From a checkpoint of a small mixture-of-experts model trained on Wikipedia.
Size: 9 layers, width 224, vocabulary 32768, 47.7M parameters.
Experts: 96 experts in each of 5 layers, 4 picks a token.
Training: a variant of Muon for the experts, 545M tokens, 4158 steps.
Below are experts of layer 2 (counted from 0) of a mixture-of-experts language model. Rows are named gate (a neuron's input weights, with its number), up (a neuron's input weights, with its number) and show model dimensions 112-223. Each number is 50 + 10 x the weight over its row's rms, rounded and kept within 0 to 99.
Before each expert's rows: a language model's description of what the expert responds to; "mostly gets" lists some tokens that are sent to it at least half of the time. This comes from a sample of Wikipedia text that the model never trained on.

# expert 21
What it handles: Table pipe delimiters. Pipe characters starting or separating table rows, plus country codes (ENG, ITA, GBR) and "place," in sports result tables.
mostly gets: "|", " ENG", " ITA", " GBR", " AUS", " ARG"
gate1:56 52 53 48 54 48 31 45 47 62 43 45 33 47 34 42 53 40 60 51 61 41 46 60 53 49 51 41 55 49 42 54 65 51 41 57 54 47 55 49 66 29 57 45 64 49 60 33 44 64 44 51 33 38 66 61 27 49 59 33 45 38 55 54 52 57 64 24 35 35 40 43 46 51 38 47 54 43 49 44 44 33 63 29 40 58 61 55 77 49 59 53 55 40 56 31 69 68 56 58 67 60 62 63 64 69 51 50 47 43 50 41
up1:49 52 64 45 41 47 24 53 66 35 60 56 65 49 39 40 51 36 43 23 36 61 51 30 53 29 46 56 51 44 49 38 55 51 63 55 53 38 43 35 45 50 49 50 40 43 48 35 48 40 39 43 38 45 59 48 54 47 34 49 41 34 58 68 44 38 45 37 47 69 53 65 49 64 49 37 55 36 57 30 63 52 64 44 43 66 63 53 49 51 51 52 65 62 45 44 50 48 57 56 63 45 29 58 55 35 61 51 46 49 55 63
gate2:60 40 53 57 57 38 58 47 53 53 46 46 52 43 29 35 37 47 42 31 53 68 61 48 30 61 59 57 57 60 54 57 51 52 42 62 53 60 75 24 52 59 55 64 47 48 60 69 76 34 43 40 63 40 51 44 54 54 44 48 39 66 49 60 70 66 68 53 58 67 45 55 40 46 58 53 66 40 26 53 56 55 52 52 36 46 53 72 38 51 51 28 37 46 51 47 54 57 54 38 56 65 57 45 44 54 38 31 54 46 38 39
up2:46 62 63 48 42 54 55 46 54 34 60 62 49 45 53 51 74 54 47 34 49 61 61 50 49 63 33 39 30 58 56 32 44 51 35 43 47 54 45 47 42 48 25 48 45 62 61 55 51 50 41 50 58 51 51 71 42 56 57 32 46 48 42 50 49 62 43 53 44 41 50 35 42 57 35 51 51 53 36 48 40 49 49 37 52 69 40 46 50 45 61 39 68 42 44 52 26 44 49 48 65 39 31 59 40 55 52 43 44 55 41 46
gate3:59 64 47 52 50 47 40 51 51 66 49 37 41 35 65 53 49 60 38 57 59 57 54 51 59 69 61 57 42 57 47 53 46 51 35 59 43 58 43 44 40 54 58 38 44 29 39 44 53 41 34 36 56 61 42 60 34 41 55 42 61 53 51 73 44 54 48 55 33 55 35 60 45 36 59 34 47 70 43 53 49 35 41 54 51 42 65 66 49 56 60 52 51 57 59 61 49 51 45 24 61 54 57 28 51 48 45 45 52 67 52 45
up3:67 66 53 58 36 51 32 55 39 60 64 30 46 65 44 43 58 46 51 56 58 36 50 56 42 28 41 55 46 45 44 47 45 45 60 51 48 44 51 62 57 61 40 52 49 50 53 61 42 56 58 49 41 73 54 71 60 42 49 35 59 58 47 40 61 56 46 57 55 41 60 49 50 49 49 52 48 38 67 42 50 50 59 56 58 53 59 53 45 59 38 45 54 47 61 40 48 62 61 28 32 59 42 53 51 50 51 55 59 40 31 50
gate4:38 60 48 53 66 57 48 51 52 45 61 46 56 59 45 45 54 46 37 40 35 44 64 21 46 60 51 71 42 49 37 49 39 56 55 53 58 63 45 47 66 54 62 40 47 59 61 44 44 50 44 58 26 65 53 55 58 39 36 39 52 55 37 55 45 46 65 52 52 60 61 49 54 62 51 59 64 54 53 37 70 48 60 47 46 50 49 47 47 46 54 56 80 46 50 52 56 57 56 46 58 37 48 52 41 52 57 54 45 61 36 39
up4:50 46 49 60 40 43 55 49 38 48 48 50 37 46 49 41 62 32 31 47 51 59 50 57 58 54 56 50 47 54 50 58 50 49 46 47 39 56 51 35 48 54 55 61 38 40 58 44 26 51 51 44 41 41 57 60 50 45 27 50 54 53 51 48 58 60 52 43 55 60 53 47 32 50 51 45 58 70 54 67 49 45 32 44 62 55 69 49 54 54 50 42 44 37 48 59 40 47 66 23 51 49 50 49 48 54 51 53 61 63 55 51
gate5:44 51 67 28 59 73 47 40 53 59 48 58 38 43 62 45 55 51 39 56 58 43 47 47 59 66 73 40 48 40 45 53 37 58 49 28 45 49 70 46 59 63 42 45 70 53 62 53 40 45 52 56 55 49 48 57 34 56 56 55 54 50 49 53 42 39 51 31 30 57 54 47 46 42 71 51 42 53 39 59 41 55 68 33 44 45 52 42 62 49 44 61 56 30 28 50 48 53 65 48 48 37 48 54 55 60 60 51 38 30 38 38
up5:66 59 32 40 44 38 57 62 54 61 45 40 66 58 58 48 55 51 52 54 67 58 52 49 59 69 55 54 58 45 57 40 49 49 43 25 65 57 54 54 28 44 41 61 55 61 36 42 61 44 52 30 49 62 57 34 44 28 50 53 45 51 49 51 46 39 46 36 40 52 48 51 64 43 34 66 56 40 57 40 32 42 51 63 45 45 49 55 48 65 59 30 57 42 41 70 54 60 45 54 57 58 48 41 41 38 55 65 56 51 59 39
gate6:53 44 58 59 51 75 37 57 65 30 60 57 46 38 44 63 54 29 57 39 58 68 49 67 54 55 53 53 52 51 39 68 64 55 46 58 66 58 52 51 56 44 52 54 44 69 51 35 44 41 65 33 50 55 54 49 52 52 50 73 69 56 58 57 60 55 48 50 54 29 43 44 36 40 55 54 63 43 59 48 64 43 53 55 45 36 34 58 52 55 50 69 65 64 58 41 49 55 39 47 52 33 66 59 41 57 53 45 60 53 44 65
up6:36 61 41 33 38 57 62 84 61 56 43 59 55 46 40 37 53 66 54 60 63 47 41 38 40 61 56 36 62 47 45 38 34 47 65 73 34 40 45 48 41 44 66 53 66 36 58 45 53 51 54 71 60 71 33 53 60 59 48 50 54 55 43 53 67 33 37 42 58 42 73 44 46 48 52 51 40 40 47 63 41 66 58 36 36 60 60 66 46 43 46 51 45 52 48 43 49 56 55 39 39 49 38 64 40 60 37 54 51 56 60 55
gate7:52 44 52 65 48 59 58 43 63 37 47 50 25 61 54 50 55 58 55 41 35 50 46 54 55 47 30 41 56 55 54 46 48 36 68 57 45 49 51 78 64 59 37 57 43 62 32 61 33 53 53 48 31 30 37 35 58 48 61 56 48 39 42 46 61 33 40 30 51 59 56 40 62 41 56 43 48 48 31 51 58 49 50 48 56 69 42 61 42 50 54 41 49 48 59 51 49 25 42 64 60 52 40 74 54 65 53 45 57 42 46 48
up7:47 47 68 42 51 59 49 52 44 55 51 53 55 49 54 53 51 41 47 41 77 49 38 59 54 45 50 43 54 54 63 47 45 35 36 54 54 58 60 56 37 42 39 48 25 56 43 48 56 42 54 66 55 50 52 39 75 53 47 41 55 64 46 56 74 67 47 49 54 52 45 67 52 49 65 51 45 46 31 45 47 45 25 51 49 54 61 56 46 57 44 36 48 66 41 46 59 52 36 49 42 35 35 61 58 45 60 40 49 53 35 62
gate8:65 55 48 62 46 52 66 59 48 58 37 67 46 45 53 49 35 32 35 55 55 49 65 58 37 66 45 59 42 67 72 37 32 62 53 46 44 73 65 56 70 51 46 38 50 54 42 39 58 45 50 47 66 44 44 59 55 34 46 69 48 69 50 59 56 40 44 45 42 59 41 48 57 56 51 60 58 34 35 21 46 61 66 52 54 55 45 50 39 73 45 45 55 54 50 56 62 21 49 34 41 49 56 40 52 50 68 29 45 37 55 48
up8:59 27 33 42 45 30 45 55 58 43 63 46 40 64 65 46 39 31 58 64 55 61 53 67 34 57 65 58 54 57 36 55 55 64 48 48 41 59 32 47 65 61 36 44 55 64 26 61 42 42 56 51 32 72 52 53 53 46 50 38 47 22 63 64 54 33 48 49 49 60 65 49 48 62 33 53 58 46 53 45 45 55 39 67 50 67 51 56 58 35 47 34 47 50 41 59 67 51 50 52 59 36 55 45 43 61 57 52 58 43 56 50
gate9:43 48 50 34 63 63 49 64 53 60 66 44 49 57 56 69 57 53 40 43 58 62 33 64 33 62 44 40 79 59 66 65 45 42 65 48 55 53 27 35 39 50 35 68 52 44 41 29 57 47 51 53 48 26 63 39 55 53 47 60 53 38 55 66 54 46 65 55 55 52 52 46 57 38 51 49 67 48 56 47 50 51 56 37 52 64 35 46 43 54 47 53 33 46 40 55 55 52 33 48 46 51 57 44 48 40 39 44 31 55 42 43
up9:36 47 32 45 73 67 49 48 53 50 38 49 61 41 42 48 47 44 67 68 54 52 45 45 75 71 51 45 49 44 62 54 46 60 31 46 66 48 58 46 48 53 41 50 55 64 31 66 43 45 46 50 43 44 40 44 57 59 37 55 36 42 47 58 25 61 46 57 55 62 57 32 50 48 53 42 68 38 57 50 48 54 37 44 44 45 51 50 41 64 42 64 43 38 41 63 52 64 59 52 62 70 67 34 57 42 52 69 60 32 67 48
gate10:49 44 40 49 47 56 19 40 48 46 50 56 56 38 52 69 61 44 45 49 59 56 37 67 42 64 46 35 53 47 50 52 60 56 61 43 36 38 52 54 66 48 49 54 34 30 52 63 48 63 34 52 50 55 55 56 40 49 64 35 63 52 48 51 45 56 44 45 47 54 53 50 57 33 62 67 53 63 43 22 22 43 53 40 41 51 47 45 52 57 34 39 47 66 32 49 41 40 57 39 47 44 54 50 40 64 62 50 40 36 74 56
up10:50 53 45 37 51 55 36 70 68 49 47 52 55 46 49 45 56 58 49 49 53 54 46 60 27 40 33 62 29 62 27 27 50 40 48 44 09 47 39 51 65 44 58 60 34 47 35 45 57 49 72 35 74 47 55 49 49 57 49 65 62 56 47 49 46 50 39 47 38 52 48 44 45 42 48 53 63 49 22 56 43 35 52 51 48 46 37 46 50 52 41 59 57 44 62 53 49 51 36 25 45 53 36 63 51 62 44 44 55 51 56 60
gate11:34 41 42 58 54 63 46 39 49 48 42 43 51 47 41 43 59 52 53 41 51 58 29 59 32 63 41 53 57 21 51 47 37 45 61 64 44 59 50 46 42 55 63 58 35 47 44 58 35 46 42 60 58 52 26 45 44 53 48 71 44 65 56 39 66 55 52 59 67 59 37 45 58 50 63 54 50 40 75 33 62 55 53 50 50 57 50 57 60 61 41 77 62 46 48 60 48 34 51 44 58 37 53 51 57 54 60 48 61 44 48 49
up11:53 26 38 48 53 57 49 51 41 61 40 57 39 31 57 48 47 65 40 68 39 75 53 50 45 30 53 47 59 61 39 37 33 60 41 46 44 56 43 49 55 54 48 66 63 66 46 45 46 58 61 51 49 47 58 49 50 54 51 49 46 52 52 53 44 50 35 53 64 59 28 50 58 45 47 51 32 50 63 40 52 57 67 45 52 44 54 45 57 47 61 67 31 50 42 67 41 67 67 63 34 43 41 47 35 45 57 53 44 56 51 49
gate12:28 53 38 44 39 44 39 54 59 55 56 53 39 52 44 70 64 55 57 42 42 59 47 55 59 59 35 71 63 52 50 60 49 36 44 52 61 51 60 69 56 62 43 36 28 44 25 48 39 57 57 64 57 40 44 28 46 45 46 66 75 31 46 41 60 62 43 54 45 31 38 49 57 59 60 46 55 57 50 47 43 39 66 46 31 60 48 64 43 64 55 39 22 38 52 51 66 65 45 41 47 36 57 44 41 50 55 57 52 55 63 48
up12:61 46 63 47 45 40 51 63 39 51 56 64 28 48 46 53 53 56 74 33 53 60 28 40 61 44 58 44 48 34 48 41 63 57 45 43 56 63 67 53 59 67 33 53 45 35 63 40 50 54 70 57 54 48 54 36 65 42 57 58 37 40 62 71 48 65 50 57 62 64 47 60 45 33 52 52 62 52 28 32 47 47 48 46 42 50 43 48 33 59 44 70 40 52 57 48 49 43 41 51 59 49 42 48 45 59 56 44 50 55 70 41
gate13:32 31 46 53 47 40 54 55 45 34 32 57 45 46 51 48 62 43 55 60 33 48 36 68 50 41 50 34 60 64 71 61 31 62 33 58 52 59 47 34 56 52 56 47 48 40 42 77 65 44 40 56 61 42 68 55 51 26 62 49 51 59 39 38 49 38 66 51 60 42 63 36 43 46 69 45 46 32 51 60 41 45 53 44 44 43 47 45 59 32 45 56 41 62 52 51 52 52 37 49 37 54 55 38 48 40 54 58 40 59 43 50
up13:31 34 46 41 63 57 62 45 45 46 52 35 45 52 59 59 48 39 64 31 75 60 22 51 36 51 42 66 60 44 50 48 59 42 46 47 53 54 60 40 39 55 49 49 63 16 44 43 41 62 49 55 46 48 47 50 60 59 59 29 45 61 41 48 53 66 40 50 43 38 37 47 57 49 60 55 47 28 53 27 40 44 54 49 62 46 57 63 62 36 46 26 56 44 47 70 60 47 52 64 47 51 63 46 55 47 42 44 52 65 56 53
gate14:42 51 47 45 44 62 51 49 53 54 48 54 50 64 37 58 70 47 46 40 62 47 51 47 52 49 42 35 50 54 24 75 51 53 45 51 56 70 53 40 45 43 39 34 49 74 73 78 41 60 38 51 34 51 58 34 50 54 58 41 45 54 55 51 49 31 47 56 47 71 49 56 49 56 58 45 58 50 33 47 50 53 48 58 44 60 45 52 28 36 51 49 59 43 44 45 40 41 45 60 66 57 61 59 51 48 48 64 40 47 47 40
up14:60 61 38 47 41 59 42 66 47 57 52 47 70 48 50 38 60 59 62 53 31 42 62 42 59 46 43 45 57 50 56 51 50 50 37 55 51 62 44 66 68 69 54 61 37 55 55 62 69 58 24 45 54 64 59 59 37 43 48 60 31 50 47 53 61 53 49 60 52 37 54 48 55 40 40 62 59 38 51 29 46 47 31 46 62 38 53 31 65 49 60 50 58 58 37 42 56 65 64 73 51 50 44 60 56 31 43 52 44 39 57 46
gate15:51 43 69 49 48 51 58 31 24 53 44 49 56 48 29 42 41 55 55 57 56 58 49 37 53 51 59 40 63 38 46 44 49 54 55 55 42 59 45 51 62 46 77 35 58 39 50 58 55 44 34 44 35 62 30 55 51 57 84 36 49 67 52 44 57 60 66 53 36 37 37 65 53 62 62 55 48 61 47 50 37 44 46 66 39 62 57 54 54 60 54 50 58 54 51 36 53 62 43 62 40 37 40 42 53 47 40 45 47 35 51 51
up15:42 41 61 45 50 46 36 48 51 67 44 55 62 49 44 66 67 70 42 53 37 52 51 46 56 42 55 41 52 43 72 42 48 55 44 51 62 75 47 49 51 37 47 47 59 42 57 56 36 52 48 62 24 47 35 67 40 57 44 36 40 52 42 59 56 58 47 47 50 47 51 56 51 49 28 41 48 49 39 29 48 43 72 50 41 60 57 43 52 47 43 49 49 68 44 50 39 40 42 31 40 56 37 35 44 47 45 63 42 40 59 54
gate16:70 56 58 55 53 32 58 65 48 59 56 69 56 40 67 49 53 51 55 65 51 23 57 44 59 51 48 55 55 49 54 37 44 47 43 46 61 61 69 46 52 57 50 55 43 42 55 35 36 32 48 41 34 38 60 56 46 51 54 44 50 50 62 47 56 39 53 58 56 46 42 40 55 54 56 47 61 51 55 52 48 47 66 55 39 63 34 47 48 52 42 30 28 74 46 48 52 49 62 66 51 49 68 47 44 26 60 56 57 58 57 44
up16:49 53 52 60 35 70 54 55 57 54 43 50 67 51 57 62 60 56 42 70 59 31 46 70 23 51 58 47 38 62 59 43 41 41 57 63 46 36 59 50 50 58 40 65 39 44 40 55 50 42 47 42 53 56 56 44 56 54 35 70 41 27 46 61 62 50 45 44 47 57 43 48 50 62 62 61 52 66 58 46 32 38 45 40 48 52 66 66 50 55 40 54 40 36 37 48 41 50 57 51 56 56 46 50 40 67 37 54 47 68 34 67
gate17:50 48 44 52 53 60 48 32 61 50 46 66 45 61 42 59 60 35 46 42 50 54 43 47 44 59 53 53 59 48 59 43 54 41 47 43 45 47 28 72 50 56 40 60 63 57 54 58 62 67 52 57 57 68 55 51 48 61 45 65 41 53 32 47 29 40 55 61 52 52 49 56 50 43 58 41 36 44 60 52 44 38 41 83 50 49 60 37 66 53 49 62 48 49 49 40 34 34 53 34 53 51 46 41 41 40 64 52 42 23 60 50
up17:35 51 36 45 48 51 41 52 37 46 31 33 37 35 54 43 50 45 50 47 54 57 49 66 44 55 43 61 50 39 57 48 43 39 65 56 48 50 65 54 65 52 45 50 45 59 44 64 40 47 25 44 41 63 44 54 53 48 60 51 49 50 53 50 35 45 32 48 59 57 69 44 37 26 50 60 52 51 42 82 53 42 57 50 65 46 48 56 53 52 50 53 47 47 45 31 45 37 60 53 43 66 38 59 60 27 55 23 47 45 66 47
gate18:43 59 53 56 32 45 27 45 56 41 30 64 65 37 39 61 66 31 59 44 57 43 49 54 35 50 43 42 50 49 48 46 54 54 45 38 49 66 55 61 51 55 47 51 48 46 49 74 49 45 55 64 54 48 51 41 34 40 50 56 39 53 60 37 42 42 45 41 62 60 55 48 40 58 61 38 63 41 52 62 61 29 66 38 32 63 51 38 41 62 35 51 58 61 62 60 58 45 37 43 46 51 63 64 41 59 60 44 60 51 48 32
up18:54 42 53 41 55 47 63 24 46 47 54 55 61 43 53 55 50 60 54 61 44 63 41 49 77 24 51 46 46 51 53 45 46 50 35 51 47 40 47 45 44 57 42 27 64 55 52 46 52 44 46 41 35 33 47 51 49 61 57 45 51 64 39 72 43 60 50 41 41 41 61 51 45 48 55 65 47 28 62 41 62 44 52 57 46 24 32 53 47 37 62 61 56 49 62 34 56 39 50 49 48 54 46 54 59 46 36 44 57 74 44 56
gate19:45 47 40 41 57 65 49 58 32 51 44 39 62 64 39 43 37 39 55 54 45 55 35 61 53 31 17 55 46 77 36 31 35 45 50 51 42 51 57 34 33 40 59 43 50 58 45 49 40 62 62 49 34 55 46 54 52 39 50 45 59 22 43 64 35 49 42 53 39 46 40 45 59 47 70 48 40 72 49 57 53 46 53 67 37 48 55 52 54 43 36 44 47 52 52 42 53 46 55 42 65 53 38 53 55 51 33 55 49 48 50 41
up19:52 42 68 51 38 61 60 43 43 58 40 64 40 53 41 52 59 56 38 48 51 70 22 53 53 68 45 68 54 70 60 43 48 61 46 30 69 60 45 57 67 57 43 33 53 41 72 39 50 53 55 51 43 51 34 47 58 32 65 72 65 60 66 38 34 40 51 49 61 50 60 47 60 55 61 49 50 53 40 45 47 56 45 42 54 40 40 44 64 63 33 43 38 60 62 51 57 53 62 49 44 45 53 64 62 53 40 36 36 62 53 69
gate20:47 50 59 32 42 44 58 70 70 48 55 57 47 53 71 50 43 33 70 28 43 44 49 58 56 47 64 62 64 48 42 53 54 62 61 50 56 45 57 49 49 51 60 51 48 40 55 32 56 54 46 42 56 47 56 52 51 38 47 57 53 44 49 43 38 34 37 57 51 45 57 49 35 67 60 54 61 62 40 58 57 48 41 33 71 46 53 80 59 43 44 59 56 33 56 60 47 63 59 38 57 36 47 65 68 45 51 61 58 61 49 38
up20:56 37 61 66 47 51 51 36 51 46 34 64 54 35 53 63 39 79 55 27 60 55 61 57 49 53 49 61 55 36 46 58 42 53 63 48 66 59 65 34 56 55 47 49 53 48 59 40 44 60 56 30 50 41 55 61 31 51 52 42 43 51 41 50 58 50 36 49 36 52 68 54 36 47 56 66 33 51 57 56 49 55 60 59 63 41 66 43 61 36 37 37 43 40 57 37 43 40 57 50 55 38 51 42 45 33 54 39 59 43 54 52
gate21:51 53 45 58 63 66 36 69 57 54 72 62 47 35 40 40 61 67 71 23 50 52 35 51 43 48 53 58 50 44 41 60 35 45 55 63 62 51 43 36 65 50 58 42 57 56 54 51 46 67 41 60 41 45 39 64 46 70 45 55 64 41 40 51 40 55 41 45 55 33 43 65 50 45 57 52 45 29 58 55 43 54 56 64 58 36 63 40 46 58 53 49 56 70 55 51 48 39 39 57 54 48 47 50 59 52 48 53 49 63 58 54
up21:50 39 52 42 55 32 60 31 41 69 43 57 45 52 61 38 39 28 48 66 47 45 31 55 50 44 50 61 61 39 41 47 69 41 67 28 65 58 52 48 44 52 69 43 42 58 69 64 48 48 40 64 48 52 47 45 45 35 44 36 44 53 45 39 35 26 44 41 51 51 49 39 58 47 64 48 56 50 47 61 57 53 36 56 63 54 63 40 65 34 58 65 41 42 63 66 42 52 39 53 50 55 53 50 57 36 56 53 49 54 53 52
gate22:32 26 71 64 25 31 59 48 46 67 48 54 54 50 52 66 48 53 55 65 31 31 18 73 59 42 61 47 44 45 49 50 60 38 56 49 65 52 57 51 36 55 62 51 50 45 48 66 44 59 46 58 39 47 33 53 51 58 42 39 42 44 47 43 46 49 72 38 56 52 56 46 41 50 39 41 47 54 63 57 57 38 41 64 61 45 57 47 53 45 65 40 59 32 39 48 65 48 48 57 59 55 65 51 73 46 48 58 48 61 52 50
up22:44 58 45 40 52 15 57 44 58 45 41 46 40 64 47 51 42 63 64 66 55 42 68 28 64 64 53 47 41 54 54 48 43 45 56 49 50 44 43 41 45 79 55 55 49 36 62 56 49 44 56 48 36 61 58 35 37 45 51 62 53 42 53 46 41 58 59 42 48 30 53 34 35 43 64 44 50 53 50 51 55 36 62 47 51 54 41 46 36 41 24 36 40 50 53 59 45 47 79 54 58 42 62 65 48 38 57 51 60 50 54 49
gate23:41 71 23 38 44 34 51 50 48 53 56 70 53 44 73 53 52 50 63 36 67 55 46 60 68 40 52 36 52 47 39 55 37 45 42 45 53 67 43 54 51 41 47 35 67 47 44 41 47 35 62 43 35 36 49 46 27 60 53 50 31 49 42 42 40 27 49 33 60 54 36 44 43 40 42 56 53 42 43 40 39 44 52 61 38 81 52 60 64 46 38 48 30 56 51 62 37 51 66 50 52 55 51 31 48 59 66 51 39 62 48 54
up23:42 51 52 49 47 47 51 69 51 41 55 35 36 36 51 42 21 43 42 35 45 50 50 38 44 54 58 55 67 47 64 55 43 33 35 66 44 37 59 51 48 56 50 36 62 54 64 57 48 62 45 52 54 56 37 44 49 50 57 46 64 60 52 57 42 47 38 50 36 34 55 49 57 63 64 51 46 40 58 40 32 55 39 53 52 44 43 31 42 35 64 51 68 43 68 56 57 63 36 52 56 45 49 53 40 57 47 59 55 44 59 51
gate24:42 50 82 31 44 46 37 53 29 33 38 42 43 40 50 53 60 47 60 44 55 58 38 54 36 61 52 49 50 43 45 26 47 51 21 40 38 61 33 61 55 72 35 36 71 49 48 56 50 58 45 40 64 52 59 65 60 63 44 52 56 64 37 37 48 47 34 44 45 62 47 68 61 65 32 48 66 38 57 51 52 49 50 46 56 42 38 39 46 62 46 51 50 44 44 50 47 56 40 41 47 63 50 57 51 41 37 61 45 66 43 51
up24:40 64 50 48 32 45 58 54 76 52 69 35 40 51 45 42 63 48 49 54 50 61 52 58 50 49 53 65 57 57 34 52 45 65 46 51 55 61 36 38 60 53 39 44 46 47 34 49 62 61 45 36 30 48 72 51 42 43 48 54 43 58 50 54 71 59 51 38 40 51 60 33 50 40 51 56 47 52 60 59 54 58 58 44 54 38 50 61 50 58 51 46 56 56 54 64 49 65 53 33 44 73 62 35 57 67 67 56 47 47 52 50
gate25:70 53 56 37 60 36 58 45 40 32 54 61 68 51 48 55 54 70 68 50 44 56 37 41 49 48 50 55 60 48 52 35 43 55 52 47 74 50 56 46 46 60 68 60 36 48 68 43 48 51 43 45 52 43 33 54 45 60 58 61 41 57 48 39 37 52 40 62 51 49 72 35 62 58 41 49 59 39 54 48 63 43 45 43 72 65 81 66 48 60 39 50 42 36 39 46 54 47 43 49 55 37 51 64 39 38 47 44 51 32 44 57
up25:58 62 65 55 54 41 42 41 69 48 58 41 27 62 55 50 41 37 59 47 49 53 43 42 64 41 40 39 23 59 56 61 40 50 50 51 52 46 36 44 56 45 45 50 56 28 66 71 36 49 51 56 38 50 48 58 61 76 57 53 46 76 44 52 55 30 46 50 38 73 54 58 41 44 47 64 45 49 33 45 28 34 50 46 47 32 42 55 46 31 35 57 47 49 45 45 36 64 53 46 58 27 57 36 50 54 61 52 36 56 47 43
gate26:77 39 47 65 67 53 47 57 58 33 52 52 63 39 60 56 42 48 54 47 55 41 39 63 36 59 41 50 56 37 55 56 35 40 71 35 29 37 50 49 59 57 47 41 45 54 54 51 57 47 57 51 60 57 55 64 40 61 54 49 71 48 53 37 62 66 51 57 51 58 49 38 64 78 62 67 42 52 50 52 46 41 42 48 62 71 51 48 63 37 61 50 56 35 27 56 40 58 42 35 43 28 46 50 63 62 39 32 42 62 37 45
up26:49 40 50 40 58 43 66 40 40 62 47 49 51 37 41 43 43 61 59 39 48 60 63 40 60 50 72 51 43 57 45 42 42 62 71 49 34 37 39 72 55 50 40 47 47 60 47 33 39 39 54 40 45 62 36 57 52 62 29 50 49 45 48 44 51 63 65 38 50 37 59 64 53 52 40 65 46 54 43 53 54 69 44 52 60 50 40 61 61 40 75 65 44 46 51 50 57 41 44 62 57 52 52 66 41 44 40 67 36 54 65 44
gate27:55 42 57 51 48 33 44 47 32 71 44 42 60 31 48 63 50 55 48 44 50 72 56 51 46 57 57 57 55 33 47 52 46 54 56 34 53 50 60 48 39 63 65 45 54 46 37 42 42 42 58 37 66 33 23 40 55 51 60 42 53 32 48 46 55 56 63 43 44 51 30 56 55 27 70 41 51 69 45 50 58 48 53 45 58 33 50 41 50 58 47 40 43 34 48 47 51 57 44 61 67 38 46 46 53 51 46 63 20 45 55 53
up27:43 65 45 51 52 42 57 29 56 44 41 41 60 57 50 27 36 46 38 60 34 35 49 60 48 57 57 46 37 56 47 40 54 41 62 47 65 65 51 40 42 34 45 49 43 27 46 25 39 53 35 22 69 41 43 42 64 58 49 30 52 53 47 52 51 56 45 49 42 57 44 59 51 62 57 58 50 22 48 50 51 43 41 64 44 58 47 50 61 57 64 36 62 53 39 40 61 44 29 60 36 48 47 51 54 48 60 51 44 52 26 54
gate28:52 54 42 53 58 40 56 43 46 65 71 62 61 68 43 54 59 48 51 45 53 49 33 40 41 50 49 61 43 64 55 62 48 54 39 47 49 56 56 48 35 41 61 33 33 52 67 51 52 55 48 46 26 31 27 56 50 48 50 57 38 54 57 44 47 55 36 48 59 47 63 72 54 58 52 45 61 44 37 59 70 48 52 53 30 46 55 54 43 67 45 59 61 50 43 24 30 57 55 55 58 60 49 60 57 46 39 42 44 41 36 30
up28:44 36 53 70 47 48 58 45 39 46 38 50 55 33 41 34 33 44 66 57 58 52 43 47 41 41 27 63 45 43 51 61 53 41 58 57 37 56 49 54 53 51 65 53 57 51 49 66 51 53 60 47 56 35 49 52 41 62 46 36 70 37 62 34 62 35 46 40 38 56 39 51 56 37 35 59 45 55 50 58 75 46 80 42 43 49 72 41 64 53 41 47 43 48 36 46 55 47 49 47 59 38 57 47 34 62 50 46 50 64 58 55
gate29:50 45 51 65 25 38 52 52 47 52 40 35 62 54 53 59 32 52 45 41 38 61 55 41 65 56 53 51 51 67 43 51 59 47 57 36 63 40 55 79 55 52 51 59 47 41 61 57 49 62 56 48 63 65 53 46 50 54 64 51 49 46 49 62 46 41 28 41 31 59 62 31 52 51 63 48 35 47 53 23 53 60 75 47 47 42 44 58 58 68 39 63 51 53 55 54 39 37 65 57 53 35 60 70 46 56 61 64 67 58 52 49
up29:41 40 25 42 61 61 54 61 56 51 42 54 62 42 43 38 46 59 49 46 46 72 47 48 54 62 57 34 57 51 66 45 55 44 58 43 50 57 42 46 70 43 61 39 53 49 32 38 43 37 38 57 41 55 40 33 47 60 50 48 53 36 42 46 52 62 62 61 52 38 85 53 54 45 30 39 48 66 58 47 58 55 58 49 56 61 49 34 53 54 45 50 68 48 66 68 49 60 54 52 57 53 41 43 32 37 36 47 39 63 60 43
gate30:48 38 47 37 41 40 51 45 35 39 67 55 58 69 48 52 41 51 48 34 57 69 49 61 61 43 72 55 52 46 63 62 41 62 48 48 64 37 45 65 51 56 47 44 42 35 71 53 49 62 51 60 65 37 47 50 35 39 59 38 55 62 59 66 59 72 61 53 67 60 43 52 46 50 65 45 56 25 46 49 51 58 33 74 72 47 41 54 59 43 65 39 57 48 41 41 31 48 42 55 53 55 37 51 35 49 32 46 60 44 56 54
up30:43 47 35 46 51 53 36 66 45 64 44 41 34 60 55 51 51 31 39 38 59 60 26 39 61 61 41 35 47 48 53 35 53 45 76 64 60 48 44 63 51 32 52 36 53 48 42 50 56 40 52 66 48 37 47 42 54 49 43 65 49 55 39 34 39 56 57 70 45 48 39 40 44 48 59 62 52 44 59 48 55 52 44 56 32 35 50 55 42 41 41 58 43 70 54 42 40 45 65 48 41 58 67 41 43 55 45 37 59 40 64 58
gate31:53 48 55 38 32 48 44 35 32 42 51 67 67 43 46 55 48 43 59 56 50 36 43 43 49 43 54 54 68 58 55 72 54 51 59 35 51 51 34 33 59 60 42 40 47 53 53 63 58 60 49 60 40 44 42 62 44 45 50 68 71 52 38 46 33 50 50 35 49 59 49 46 49 42 47 46 61 56 40 29 57 50 57 44 62 60 53 57 78 50 54 55 48 72 50 56 49 59 59 60 36 56 69 44 39 45 45 46 51 56 57 32
up31:61 53 59 36 43 54 52 48 47 49 42 62 36 74 48 56 61 44 50 42 36 52 33 54 51 59 50 60 41 52 53 68 47 54 56 57 61 57 49 54 60 49 53 50 34 70 54 53 51 50 62 55 48 55 63 37 49 48 54 60 54 39 25 41 65 47 53 41 57 47 48 61 32 49 44 47 52 51 43 64 55 57 41 39 41 50 55 56 72 45 56 50 46 36 27 40 40 50 54 63 55 49 56 34 58 27 55 53 40 51 52 40